config.yaml
num_hidden_layers: 11
experts_per_token: 8
d_expert: 32
balance_loss: 0.000138
balance_bias: true
vocab_size: 8192
norm: "rmsnorm"
rope_fraction: 1.0
beta1: 0.95
Below are experts of layer 7 (counted from 0) of a mixture-of-experts language model. Rows are named router (the router's row for the expert), gate (a neuron's input weights, with its number), up (a neuron's input weights, with its number) and show model dimensions 0-63. Each number is 128 + 24 x the weight over its row's rms, rounded and kept within 0 to 255.
After each expert's rows: "mostly gets" lists some tokens that are sent to it at least half of the time. This comes from a sample of Wikipedia text that the model never trained on.

# expert 114
router [132 133 131 132 167 136 151 132 146  83 182 109 137  89 112  99 107 117  93 170 161 116 159 119 118 111 134 147 106 116  89 113 128 121  93 101  97 177 122 139 136 119 125 125 123 107 128 102 141 139 154 135 122 199 114 168 150 152 144 113 160 107 134 140]
gate0 [117 173 117 126 132 129 119 118 191 141 159 157  93  94 141 132 127 126  99 172 147 132 101 119 117 161 179 106 129 154 107 119 144 120 111 128  64  91 140 108 135 140 136  96 135 130 139 140 139 153 132 153 137 127 132 163 107 165  94 125 171 132 113 157]
up0 [124 153 150 138 116 120 143 131 113 125 115 160 148  92 113 113 139 137 154 112 118  49 101 124 136 103 159 144 140 149 139 127  87 132 150  99 130 170 151 118 106 147  99 172 153 126 134 134 129 133 148 119 128 125 116 141 151 161 107 124 130 164 155 148]
gate1 [125 119  96 139 122 165 115 156 114 106 116 169 112  94 133 140 112 162 120 172 128 137 132  84 174 128 159 109 124 102 151 147 127 124 122 110 136 167 180 142 116 127 111 143 101 129 121 130 105 108 161 120 126 168 160  91 134 111 123 145 150 117 140 123]
up1 [133 131 106 120 128  85  95 116 156 172 124 166 146 161  99 121 146 122 130 136 108 137 141  74 147 118 100 166 133 148 157 138 141 158 148 141 135 108 111  86 101 102  89 123 140 135 103 127 125 136 119 143 164 173 133 146 149 118 102  93  97 140 124 103]
gate2 [142 131 118 134 144 142 106 104 108 130 103 129 114 159  83  76  48 101 156 121 179 119 126 114 114 143 101 140  87 141 152 112 143 151 125 120 156 131 115 127 122 124 136  97 127 176 164 126 103 132 140 155 142  87 110 115 148  91 150 140 152 127 145 149]
up2 [120 110 138 156 196 157 144 127 179 130 128  91 154  96 126 129  92 145 140 140 196 111  77 170 147 166 114 184 172 149 128 148 119 158 131 116 143 153 136 124 156 108 134 121 107 138 132  99 172  93 155 132 134 129 137 126 141 149 124 131 145  96 109 142]
mostly gets: " ===", " ==", " career==", " life==", "s===", "==Career=="

# expert 62
router [176 137 112  86 143  71 156 120 160  94 140 125 162  97 143 117  90 125 173 109 129 143 143 113 116  96 107 156  89 111 121 108 122 112  90  91  96 113 106 110 156 115 161 123 122 136 105 149 135 139 132 136  88 133  78 138 124 155 157 169 153 104 149 136]
gate0 [124 129  86  80 115 134 105 123 121 119 147  83 136  80 108 164 103 117 143 129 118 133 135  94 123 138 122 103  74 107 139 124 142 166  98  88 118 104  96 125 149  79 127 148 130  92 100  70 180  87 116 117 137 116 110 158 108 116 140  81 115 144 195 116]
up0 [124 158 161 171 136 119  87 150 146  75 149 137 179 124 126 134 109 153 161 134 106 112 184 129 176  95 110 138 115  87 139 109 164 174 146 158  88 115 114 131 154 188 116 119 130 136 147 134 143 135  95 133 120 153  93 145 137 156 127 135 125 107 119 127]
gate1 [128 134  97 125 119  98 126 152 116 154 105  87 177  79  97 150 149  80 130 139 173 114 131 153 140 127 109 166 166  99 125 123 106 126 108 111 133  95 108 135 126 106 114 141 118 130 162 158 124 138 118 117 154 120 127 127 102 158 107 125 165  84 133 136]
up1 [134  77 120 131 116 129 139 133  73 135 148  74 101 103  99 125  91 141 108 113 115 117 112 122 162  95 182 156 133 113  99 113  81 124 133 128 122 138 134 106 129 146 155 138 149 117 137 139 122 135 111 136  69 100 123 117 125  94  96 147 159 125 158 102]
gate2 [128 135 105 105 163 148 147 135 104  63 144 157 145 116 107 117  76 123 134 111 146 107 144 139 118 107 136 168 129 118 166 132 104 159 117 101 116 128  90 114 141 132  89  89 125 116 133 129 144  52 112 111 122 114 172 170 126 109 134 101 117 124 133 115]
up2 [179 189 116 168 160 155 115 116 110  89 129 174 100  86 133 133 141  96 106 153 154 106 135 144 122 103  99 163 158 159 149 106 112 127  97 137 140 107 145  92 149 158 149 108 118  89 102 128 122 145 126 142 170 148 144 133 119 103 151 176 122 138 139 103]
mostly gets: "b", " Ab", "ab", "ob", " ab", "eb"

# expert 2
router [135 151 145 120 135 122 145 149 104  95 159 117 150  98 145  70 125 114 150 147 114 123 158 110 139 107 115 120 105 119 126 117 134 108  71  88  99 152 132 110 150 126 128 132 103 147 138 120 161 127 167 129  99 171  76 164 125 123 162 113 148  71 141 153]
gate0 [120 178 136 147 108 115 134  99 127 109 136 127 148 135 114 131 158 147 163 121 158 122 134  88 151 145 137 109 112 125 182 111 135 116 136 137 130 125 132  98  89 146 105 112  71 138 167 109 102 121  84 182 142 177 119 118 120 142  98 164 106 115 133 141]
up0 [147 124 134 120 125 142 113  98 139 131 131 166 142 131  96 143 127 133 153 140 171 108 109  98 111 112 107 128 120 125 116 135 162 144 147 142 166 105 133 127 176 160 106  91 139 110 144  93 150 128 138 146 115 139 108 111 138 128 139 113 146  99 123 132]
gate1 [116 123 114  78 123 147  95 106 127 107 140 142 126  81 150 152  92 142 124 113 140 129 155  81  75 145 141 105 113 168 140 181  92 165  54 121  93 124 112 162  96 112  94 111 134 125 148 150 152 152 149 122 107 131 108 155 165 101 158 138 160 128 134 139]
up1 [128 160  86 146 117 134 154 129 103 151 129 100 113 142 171 138 142 126 105 107  91 114 110 122 159 150 134 107 121  97  93 116 123 137 171  80 160 110 124 142 145 149 136 149  80 122 123 179 143  91 124 120 133 142 164 135 134 151 166 148 116 110 108 144]
gate2 [121 115 152 181 105 106 128 112  94  89 137 115 147 126 158  89 126 162  94  78 142 114 123 119 118 172 117 126  94 118  84 111  77 150 112 120 136 103 145 160 133 159 150 151 144 163 144 136 127 132 148 173 140 150 143 145 127  99 116 141 141 111  90 143]
up2 [123  96 123 163 150 128 105 141 148 117 123 112 134 106 125  79 113 125 142 161 170 110 153 110 173 149 112 130 110 135  87 188 159 138 106 130 126 119  90 149 163 137 163 129 136  92 157 141 167 125 128 128  96 119  92 102 116 114 143 121 112 131 158 117]
mostly gets: " −", " +0", " +", " (2", " +1", " (4"

# expert 21
router [150 166 117 131 125 121 164 179 129 126 116 128 169 135 120  96 140 130 129  92 130  88 178 109 154 101 140 156 107 124 121  80 149 120 123 104  98 137 104 116 149  81 146 158 138 132 111 115 138 155 127 113 116 177 108 185 158 161 135  99 147 127 159 147]
gate0 [129  94 119 147 140 133 104 152 119 155  84 137 134 139 145 121 123 124 143  92 105 102 116 125 116 166 138 106 104 125 148  93 138 162 141  79 148 170  98 140 103 145 120 149 123 117 119  93 144 137  98 141 124  84 115 148 147 135 128 115 151 164 136 138]
up0 [108 129 108 133 110 112 133 131 147  71 155  95 125 159 106 120 131 138 124 117 130 148 113 132 116 125 112  85 121 117 151 120 145 134 149 104 125 103 143 140  89 145 118 132 138 114  65 116 118 103  97 122 134 188 110 111 146 134 112 161 141  99 103 182]
gate1 [133 159 118 119 170 116 132 148 128 119 100 128 171 162 128  97 118 124 117 146 143 146 194 131 123 150 132 115 183 109  87 130 132 122 112 150 114 120 169  69 107 159 153 142 132 143 163  85 153 132 104 104 129 153 172 128 147 135 147 130 104 114 143 130]
up1 [152 129 119 126 130 138 138 145 118  99 127 157 150 121 189 121  98 154 127 109 117 110 138 164 158 124 163  88  90 110 120 105 102 133  88 153  72 108 130 166 100 116 109 118 138 122 129 139  91 147  77  88 130 112 132 156 145 113 118 141 116 148 111 161]
gate2 [ 98 132 116 156 151 108 142 160 113 130 108 177 158 104 114  71 133 159 110 117  97 147 123 153 125 103 167 142 135 118 120 112 153 109 156 146 152 161 137 124 138 119  61 145 118 162 128 123 100  94 123 113 102 150 103 144 124 156 127 137 164 132 161 145]
up2 [109 123  95  89 152 143 128 130 135 135 132 101 169 136 111 156 135 111 161 113 152 137  94 104 109 117  80 119  83 155 165 102 163  93 113 126 164 171 105 161 143  96 130 139 122 119 157 104 140 116 125  95  93 109 134 157 136 146 148 101 147 137 166 111]
mostly gets: "ubb", "ump", "alk", "ook", "reck", "oot"

# expert 1
router [139 151  99  88 141 121 154 139 116 127 150  92 128 118 123 119 131  83 114 151 127  92 142 118  96 111  96 198 114 146 100 125 115  99 123 108 117 138 114 112 122 133 137 128 129 108 102 117 173 157 142 119 112 158  65 194  94 131 134 100 155 104 168 127]
gate0 [137 132 118 148 121 116 134 185 141 148 154 125 177 106 127 108 100 117 138 125 149  84  98 109  82 182 104 144 153 162  93  94 101 135 147 129 124 148 100  96 133  79 171  94 164 128 125 131 131 148 103 119  87 136 148 156  99 114 122 143 177 130 145 124]
up0 [139 107 170 177 146 111 118 118 126  98 105 144  86 137 124 121 153 119 116 130  68 131  93 137 158 133 142 123 166 113 185 114 139 125 139  98 146 116  71 122 117 142 101 116  80  98  90 100 139 153 145 143 103  96 152 129 144 130 144 160 133 124  99 123]
gate1 [176 137 157  92 129 147 115  97 117  82 120 121 137 161 101 134 177  96 137 126 126 119 129 105 102 153 124 146 108 156 128 140  75 133 140  97 104 133 123  85  97 132 145 114 139 120 102 127 179 119 130 174 143  78 105 150 112  92 141 162 145  81 122 111]
up1 [169  89 117 141 136 114 152 187 163 123 134 105  74 153 129 139 181 150 120 121 139  98 136 123 104 126  98 122 122 125 107 166 125 110 158 131 144 106 139 145 121 118 129  93 154 151 141 130 110  97 101 130 136 137 106 141 101 142 132 139 149 161 115 158]
gate2 [111 151  78 112 140 101 130 181 111 161 126 114 126 142 119 151 156 113 119 155 182 114 126 145  88 135  72 128 143 103 100 127 105 153 166 121 120 121 111 125 204 147 126 118 152 113 125  79 174 147 106 109 117 161 104 157 105 111 139  96 115 109 118 126]
up2 [100 109 128 139 138 111 149 116 172 148 105 111 107 188 176 114 156 161 150 122 146 145 124 166 133 133 146 193 133 107 104 113 106 120 127 130 119  95 115 128 118  81 148 108 138 155 127 120 130 126 160 103  95 124 144 140 139 127 159  84 115 116 102 115]
mostly gets: "ropoda", " classification", "idae", " =", "sect", "iform"

# expert 100
router [135 167 137 114 119 121 141 180 147 121 178 117 137  93 145 108 115 117 124 128 102 105 189 122 130 122 111 147 102 109 141 121 134 130 112 114 104 158 142 149 172 114 133 128 131 151 100 102 123 140 131 170 109 157  88 127 152 139 124 125 155 111 144 144]
gate0 [139 133 126 136  98 105 135 112 147 115  97 128 113 136 191 157 112 155 114 165 136 135 126  96 112 161 109 157 127 123 175  86 135 111 107 126  86 133 154 139 138 147 144 111  96 129  70 165 144 134 136  71 106 137 132 106 126 162  96  94 121 139 119 151]
up0 [152 132 130 130 115 101 105 115 145 177 131  66 115 178 119 116  97 122 135 161 168 142 146 171 120 137 140 142 107 116 116 121 173 126 101  94 105  98 110 137 104 145 167  84 130 125 168 133 178 133 125 151 100 146 125 124 118 151 146 117 110 133 125 148]
gate1 [161 158 153 113  92 129 161 151 127 179  85  92 119 114 112 109  98 119  97 143 115 164 150 161  98 141 106 176 147 121 134 127 139  94  95 134 144 143 146 150 110  97 127 143 135 136 130  61 147  83 145 168 144 167 134 179 131 128 130 124 151 127 117 147]
up1 [108 137 106 147 130 146 114 124 112 163 130 116 131 163 122 109 184 171 119 156 178 165 166 141 124 109 103 146 135 125 151 118 133 113 118 162 132 128 154 124 144 152 108 144 102 186 126 123 145 120 120 115  96 123 169 114 193  83 140 122 113 152  91 152]
gate2 [ 92 171 126 141 143 132 148 107 123 154 134 106 141 124 135  87 149  89 168 139 125 105 156  86 137 117 110  90  95 110 141 146 157 122 130 112 101 112 137 129 186 105 108 147 149 120 138 144 123 108  81 143  68 145 100  88 149 158  91 153 149 142 101 103]
up2 [137 157 143 142 123 101 136 104  91 154 167 114 109 135 131 140  72 130 153 137 125 148 103 156 115 167 157 124  98 139 120 122 106 134 117 147 134 133 125 140 111 167  90 131 113 140 147  95 123  97 141 164 136 143 168 143 141 119 112 113 118 145 126 143]
mostly gets: "unte", "itte", "ateg", "ribut", "ordin", "ingu"

# expert 94
router [160 173 114  84 132 157 134 186 119 125 129 100 157 103 155 109  85 100 161 125 135 109 131 118 149 126 139 133  89 105 110 101 137 113 104 126 129 172 122 110 148 124 112 174 115 146 122 102 142 155 142 122  95 144 105 154 108 124 148 134 146 121 120 142]
gate0 [100 122 192 130 140 169 128 145 132 108 115 124 159 152 107 153 136 179  89  80 103 126 140 111 155 140  97 143  97 112 119 114 111 103  97 127 163 119  99 155 129 110  89 125 142 117 155 156  99  90 123 125 147 104 110 148 119 160 151 124 126 115 140 121]
up0 [150 120  88 147 140 139 153 124 138 122 118 165  91 123 148 131 171 130 138 144 111 147 173 142 104 109 195 147 141 142 122 171 141 128 137 147 109 171  92 127 137 116 125  88 185 160 119  76 105 122 144 107 137 127 131  90 136 150 153 157  66 109 118 169]
gate1 [133 137 131 147 104  85 125 137 124 115 111 138 138 147 176 139 139 133 121 110 106 128 149 133 111 104 120 120  84 134 121 108 159 155 106 121 141 123  97 122 114  87 122 106 184 100 129 105 150  97 128 109 141 106 106 100  95  98 134 106 131 154 138 128]
up1 [ 95 110 128 152 132 152 144 121 185 158 116 128 133 126 159 114 111 137 106 127 113 129 129 115  96 149  77 114 136 126 133 150  94  86 131 112 134 137 129 118  72 139 153 141 109 121 144 153 156  92 135 134 128 132 102 145 130 109 115 113 107  82 154 135]
gate2 [ 97 128  93  79 161 134 131 136  99 139 147 144 126  94  89  97 126  99 151 161 120 137 120  79 139 125 151 133 116 126 113 115 107 176 106 146 122 149 126  92 121  91 151 107 132 128 132 142 133 146 126 160 148  96 159 111  91 155 126 153 147 123 116 100]
up2 [142 167 132 123 144 160 139 158  90  82 100  70 202 130 132  97 126 107 118 106 105 133 133 133 138 140  98 111 160 126 119 132  98 137 123 144 148 148 128 115 109 104 131 133 109 117 119 174 171 125 142 106 154 150 157 117  90 139 115 101 129  87 141 163]
mostly gets: " a", " A", " an", " \"a", " (a", " Another"

# expert 127
router [117 153 162 130 142 165 143 141 139 123 172 127 133 119 134 142 122 112 134 125 124  68 125 126 156  81 112 160  96 120 127  93 133 112 117  96  90 148 110 103 166 113 157 156 101 167 115  96 122 158 165 129  97 163  48 148 138 143 135 154 139 122 132 147]
gate0 [116  85 113 133 138 108 139  68 118 125 100 102 117 103 127  92 167 101 107  99 109 133 132 187 111 127 109 126 139 132 143 101 152  81 145 115 169 139 145 164 147 137  92 127 174 132  87 116 142 168 144 113 142 105 115 130 113  88 139 116 145 146 182 136]
up0 [175 104 105 148 156 120 134 122 110 122 166  90 105 117  69  83 118 135 151 132 143 145 140 177 123  65 146 128 173 124 160 144  95 146 116 129 155 138 137 122 137 102 150 145 164  98 125 113 145 154 121 131 142 128 141 172 161  79 139 155 135 126 138 117]
gate1 [133 128 160 126 173 127 115 161 141 120  93 123 165 143 105 110 110 130  89 110  96  95 143 122 121  56 104 153 127  59 133 162  91  78 119 149 101 150 141 142 169 120 129 119 122 124 132 151 154 157 150 114 112 155 139 142 149 119 131 157 156 140 158 176]
up1 [138 135 151 118 142 118 141  66 106 140  64 110 146 115 112 112 115 150  63 152 124  79 149  58  96 150  82 124 182 143 101 151 117 101  87 142 124 137 137 155 131 125 133  91 147  99 135 154 128 119 148 105 121 123 141 124 111 131 125  99 159 136 146 120]
gate2 [129 144 178 149 145 130 117 134 105  91 103 127 123 132 109 129 142 118 148 123  82  71 114 147 148 140 159 123 114 122 119 100 136  85 110 133 136  98 108 142 135 117 185 154 112 130 142 136  88  87 162 145 127 112  83 154 123 144 125 137 110 104 138 122]
up2 [150 152  94 144 153 125 214 166 111 181 154 127 118 142 144  95 107 120 123 135 155 134 101 148 103 119 149 128 125 124 107 160  90 109  93 131 178 147 129 103 165 151 112 123 142 129 136 166 145 153  90 170 169 109 174 146 117 160 149 118 131 120 104 113]
mostly gets: " su", "ri", "ommun", "ione", "-pro", "ro"

# expert 12
router [152 133 134 120 144 118 138 155 112 131 140  69 128 105 133 126 112  97 129 138 112 118 125 111 136  98  82 164  93 139 105 110 139  82 112 103 104 107 120  97 131 113 143 134  99 119  78 144 140 146 129 118 105 165  92 148 128 128 129 155 133  86 168 158]
gate0 [149 133 126 142 135 121  86 128  99 163  99 125  85 101 105 110 116 131 110 158 169  93  91 127 162 144 125 102 131 117 111 164 120 136 135 130 117 111 145 134 118  99 135 131 120 136 139 121 186 153 123 110 110 137 129 141 139 133 146 140 135  90 119 105]
up0 [132 104 119 145 145 143 141 128 121 142 152  97 130 137 133 144 123 125 103  95 116 102 132 101 108 152  63 161 120 120 117 125 111 145 149  88 101 109 114 179 170 130 120 132  94 133  92  97 156 106 125 114 113 171 118 118 153 136 138 153  85 104 131 121]
gate1 [154 134 121 128 116 143 129 107 119 134 119 130 147 128  93 149 134 112 105 129 146 134 130 123  97 136  84 151 178 179  86 111 152 125 159 102  68  91  91 140 110 145 154 102 148 128  86 113  96  92 131 115 134 161 146 105 103 104 108 142 127 138 111 181]
up1 [108 127 111 133 136 153 138 119 135 131 151 128 140 131 124 129  82 122 155 142 102 177 141 122 190 122 138 108 178 165 130 139 157 113 147 166 111 112 169  91 135 144 151 114 112 151 128 127 129 146 119 123 105 155 148 167  89 150 130 146  91 112 160 111]
gate2 [ 89 132 159 123 108  90 134 151 113 164 105 120 140 116 116 123 128 137 117 133 103 119 177 159 116 110  96 153 110 175 110 130 140 138 137 113 177 123  95 122 133 141 120 105 121 100 115 118 109 138 134  77  86 111 108 154 126 122 154 126 144 170 146 169]
up2 [147 143 152 132 163 127 129 146 162 156 125 132  95 130 117 144  91 147 134 172 139  87 114 128 111  80 160 143 175 142  76 152 130 101 132 121 120 101 139 163 119 123 141 117 138 120 103 111 159 137 175 152  82 112  91 146 128 112 101 122 155 153 122 102]
mostly gets: "rea", "ba", "ina", "oria"

# expert 55
router [183 161 132 116 161 141 153 156 149  85 166 120 139 132 128 121 130 135 113 120 117 100 160 106 150 122  97 133 109 145 131 108 159 117  73 100 108 150 110 119 169 136 154 142 116 131 154 102 163 151 146 111 117 144 119 126 142  99 144 158 157 112 178 171]
gate0 [149 153 135 122 150 111 121 112 141  77 133 134 170 161 109 153 119 132 101 163 126  89 157 115 149 143 165 101 123 108 100 126 125  48 124 112 113 176 121 150 137 116 154 124 129 111 164 139 154 118 121  87 129 126 123  67 120 120 164  96 111 140  97 150]
up0 [137 163 128 120 119  98 151 165 145 102  99 133  73 158 129 135 137 133 114 113 162 169  77 126 143 107 123 147 117 134 171  85 105 152 128 140 114 129 129 100 111 121 112 106 163 145 105 118  82 152 158  80 142 124 149 165 134 140 108 128 114 156 113 114]
gate1 [155 185 122  96 163 142 130 141 130 111 125 143 125 140 117 123 109 147 124 105  93  96 117 124 128 104 110 114 138  90 132 116 125  99 117 127 166 165 127 119 153 124 104 175 163 158 129 143 101 139 122 120 117 118  91 123 167 120 119 132 134 127 158 163]
up1 [135 116 159 128 106 139 143 150 118 130 206  98 139 146 128 112 129 133 135  90 119  94 154 116 111 129 133  76 111 170 126 142 125 171 100 134 125  75 142 121 101 136 159  83 134 136 147 112 146 107 119 104  97 151 155 165  89 139 151 115 139 141 120 169]
gate2 [115 116  74 103 107 137 200 123 164 134 134 140 112 116  99  91 154 144 119 112 123 106 168 112 126 142 133 119 132 122 151 125 141 168 114 118  94 165 118 141 116  88 142 127 106 147 106 118 125 153 124 143 164 150  96 106 115 122 168 142 113 109 136 105]
up2 [119  80 138 133 107 145 161 132 126 144 119 168 125 119 125 100 104 142 166 124 141 143 120 135 137 128 163 125 133 107 127 139  95  85  99 154 100 123 100 102 110 161 118 133 127 136 129 132 185 153 156 140 101 169 148 138 103 124 148 132 137 145 140 160]
mostly gets: "==S", "==C", "==P", "==R", "==A", "===S"

# expert 51
router [135 152 132 142 114 129 138 127 126 124 160  96 137  89 147 127  67  82 134 135 113 122 146 119 128 115  84 147 103 112  83 112 150  93  82  97  93 119 113 136 127 123 146 130 116 110 125 115 115 154 139 106 121 166 104 160 114 144 125 139 134  88 150 138]
gate0 [100 127 113 106 100  73 117  81  95 114 119 140 105 140 121 111 139 153 149 131 133 102 151 167 140  95  66 152  96 152 115 127 178 116 149 124 156 121  90 145 144 117 110 130 103 119 127 123 136 127 124 118 134 148 121 141 102 101 133 141 129 134 113 113]
up0 [160  71 146 149 133 129 120 123 116 121 119 116  94 111 155 128 114 112 123 122  93 130  86 110 123 141 139 110 106 142 101 104  60 137 139  94  87 201 111 135 126 120 112 136  76 157 169 114  83  97 136 148 115 134 120 128 126 118 135 101 126 139 106 120]
gate1 [126 142 149 177 125 106 146 107 154  81 130 136 101 162 104 137 104 104 133 112 113  97 158 137 113 158 122 137 113 143 111 114  96 169 146 120 129  65 112 151 135 163 110 126 161 140 156 120 157 118 106  88 147 140 153 167 109 134 121 112  89 125 137 129]
up1 [117 114 118 156 114 125 143 169 131  89  96  96  76 120 129 144 135 150  90 109 159 104 138 138 178  90 149 144 154 138 117 116  65 133  99  95 140 104  91 154 159 124  61 151 134 149 129 101 112 131 123 133 126  96 123  75 149 109 154 153 133 136 115 106]
gate2 [151  97 100 139 144  95 120  92 151  88 139  92 124 141  84 126 111 131 123 122 170 121 112 134 168 115  71 192  90 135 130 138 162 137 132 151 113 133 108 196 116 150 124 147 117 124 136 119 125 102  94 125 111 135 173 117 129 122  93 209 187  94 120 116]
up2 [137  99  79 117 126 141 136 111 123 144 105 139 126 108 123 117 126 135 126 135  92 122 155 148 147 100 107 113 136 142 153 141 117  97 123 143  90 139 130 154 162  82 139 161 176  63 164  88 115 123 172 125 170 130 159 160 166 142 109  91  98 104 161 127]
mostly gets: " da", "rez", "ando", " la", "ardo", "andro"

# expert 43
router [135 147 149 107 144 120 122 187 117 114 114 128 145 106 129 118 114 109 112 110 138 115 145 122 136 119 109 130  99 139 134 121 163 103 112 107 108 144 109 110 188 127 121 140  85 159 136  89 170 165 155 154  93 154  98 151 153 165 170 117 148  84 141 133]
gate0 [152 133 121 115 128  84 153 150 149 125 134  69 143 151 183 136 131 117 129 131 178 139 147 125 141 119  99 128  79 116 123 155 117 128 139 149 142 108  82 104 125 142 152 115 123 101 114 105 130 115 183  96 102 145 155 154 155 157 143 160 143 129 105  93]
up0 [193 149 144 143 103 106 113 131 119 158 123 138 113 118 136 129 120 142 139 153 148 109 169 116 146 126 120  87 143 127 102 178 169 122 125 129 108 104 128 140 140 139  98 141 126 164 165 143 157 137 132 140 124 145 140 154 127 137 160 131  80  91 140 120]
gate1 [120 156 133 116 123 102 148 116 151 106 101 147 157 121 131 118  94 112  73 140 156  85 133 121 151 131 119  75 119 120 133 140 172 102 118 139 173 147 134 108 117 189 105 142 123 136 152 131 150 123 141 146 132  92 138 164 125 164 176 145 121 121 131 154]
up1 [182 126  99 107 121 114 100  95 113 116 155 105 135 112 134 140 164 125 113 127 128 123 143 149 171 163 157 138 108 100 133 147 138 128 130 130 142  96 120 145 133 102 172 157 168 153 156  87 121 130 116 141 108 121 120 132 111 102 147 157 107 114 128 131]
gate2 [152 103 164 130 142 133 109 158 170 137 130 113  90 137 172 110 153 121 129 187 152 135 119 126 146 135 129 106 121 127  74 113 113 175  82 153 134 125 145 137 151  78 114 127 130 155 139 110 177 156 166  96  82 109 156 112 131 145 108 119 113 101 115 141]
up2 [126 126 115 146 136 127 132  70 157  77  83 105 149 192 147 113 143  88  98 101 150 106 115 146 100 139 162 157 147 153  90 172 130 148 130 125 130 158 125 134 138 143 148 130 136 151 138 125 102 140 121  90 143  88  79 133 124 125 117 135 158  75 155 133]
mostly gets: "intend", "ryst", "amm", "omen"

# expert 118
router [181 153 146 120 175 128 123 148 118 116 138 112 150 118 157  86  82  94 103 119 121 115 155 127 143 131 121 135  95 150 103 128 140 108 101 109 133 137 123 118 105 138 143 175 121 134 146  95 144 167 176 139 122 165 103 131 110 125 136 172 145  85 137 145]
gate0 [105 129 122 150 161 144 152 141 118 111 127 102 145 146 126 110 126 194 119 107 137  83 102 123 165 157 180 156 130 119  90 116 140 127 112 107  86 122 167 133 108 131 151 141 161 127 143 110 133 131 151 101 141 148 131 111  98 116 131 139 125 163 147 101]
up0 [164  92 125 117 127 121  96 129 122 120 138 154 143 132 109 126 142 146  92 111 134  93 144 101 140 160 151 146 117 110 123 166 180 145 119 150 160  82 123 106 138 126 156 124 122 135  93 147 124 148 145 127 163 145 143 100 141 119 137 144 135 149 156 110]
gate1 [134 108 206 119  95 120 156 105 127 152 146 103 108 126 128 147 157 116 131 122 137  80 115 133 125 131  71  98 104 134 140 153 175 133 117 131 146 100 135 112 154 135 126 129 113 117 130 135 133  99 172  96 148 145 128 135 143 100 107  89 141 143  92  78]
up1 [126 150 135 100 120 169 144 153 147 139 134 101 130 180 163 166  84 141 122 118 151 108 108 114 150 176 118 129 126 128 133 151 139 123 124 110 132 146 115  94 143 150 137 119 140 128 121  97 128 114 134 137 118  94 108  84  50 110 138 150 128 157 141 126]
gate2 [124 171 111 148 135 105 158 111 107 158 115 155 118 150 110 153 130 153 139 101 104  99 122 139 116 132 128 131 152 106 117 154  84 108 133 110 134 105 120 138 158 151 113 144 146 125  92 129 127 153 140  45  87 138 117 108 152 119 112 176 168 162 144 146]
up2 [140  77 147 120 120  99 151 127 126 133 136 128 122 138 126 137 152 132 123 167 129  67 153 101 171 153 129  79  89 132 104 180 102 146  84 121 123 156 113 155 151 125 130 138 130 145 142 126 130 114 126 102  94 117 128 138 134 110 164 139 139 121 107 111]
mostly gets: "OL", "ZE", "CA", "RA", "OS", "EL"

# expert 109
router [152 147 116  90 140 137 137 128 114 127 149  86 139  69 168 115 100 119 134 106 119  82 146 104 115 123 134 125  93 122 113 103 138 127 125 110  80 120 104 107 119 127 131 136 108 126 122  71 161 155 146 144  86 150  92 140 127 132 154 108 159 118 170 171]
gate0 [111 153 144 113  86 153  83 123 119 145 122 131 137 145  65 132 112 176 143 142 135 135 121  98 129 120 116 118  79 122 128 107 177 118 165 123 128 132 118 122 147 111  89 155 158 109 141 123 119  84 169  96 107 155 167 130  97 127  94 143 139 112 132 124]
up0 [137 150 114 136 133 115 112  71 128 100 119 109 147  86  92 140 133  89 126 175 115 115 161 111 134 163  99 170 116 130 143 103  82 100 117 153 110 157 119 149 146 152 106 110 128 127 179 122 114 127 147 160 165 150 166 121  81 137 109 118 151 133 126 159]
gate1 [127 126  94 126 106 126 160 110 136 162  98 148 129 124 141 166 148 120 140 121  95  85 163 131 117 103 112  54 145 126 135 125  94 111 104 154 126 160 144 153 112 109  86 153 125 136 125  96 148 153 129 136 143 169  90 121 139 134  95 110 149  71 106 159]
up1 [165 126 154 123 145 134  70 162 123 126  79 147 112 128 131 146 123 135 123  94 139 141 108 113 108 155 121 139 112 107 116 150 125 187 100 101 164 189 145 137  85 161 131  75 114 135  95 135 113 134 167 131 109 159 144 128 117 125 171 126 140 156  84 115]
gate2 [139 158 140  83 135 135 120 132 161 134 115  85 141 150 102 142 120 111 127 130 104 141 137 153 150 139 132 127 162 122 131 111  69 174  93 125 122 157 132 125 158 112 135 114 117  96 138 109 130 131 132  71 110  87 132 109  98 119 144 174 138 147 118 131]
up2 [144 124 111  85 129 129 131 154  96 101 146 147 145 133 143 124 128 144 145 100 110 159 137 138 134 112 169  70 127 103 129 109 129 117 110 115 141 102 139 135 117 192 117 119 156  92 124 139 140 130 165  93 101 136 107 144 173 155 147 108 108 146 134 143]
mostly gets: " contemporary", "igenous", " national", "iginal"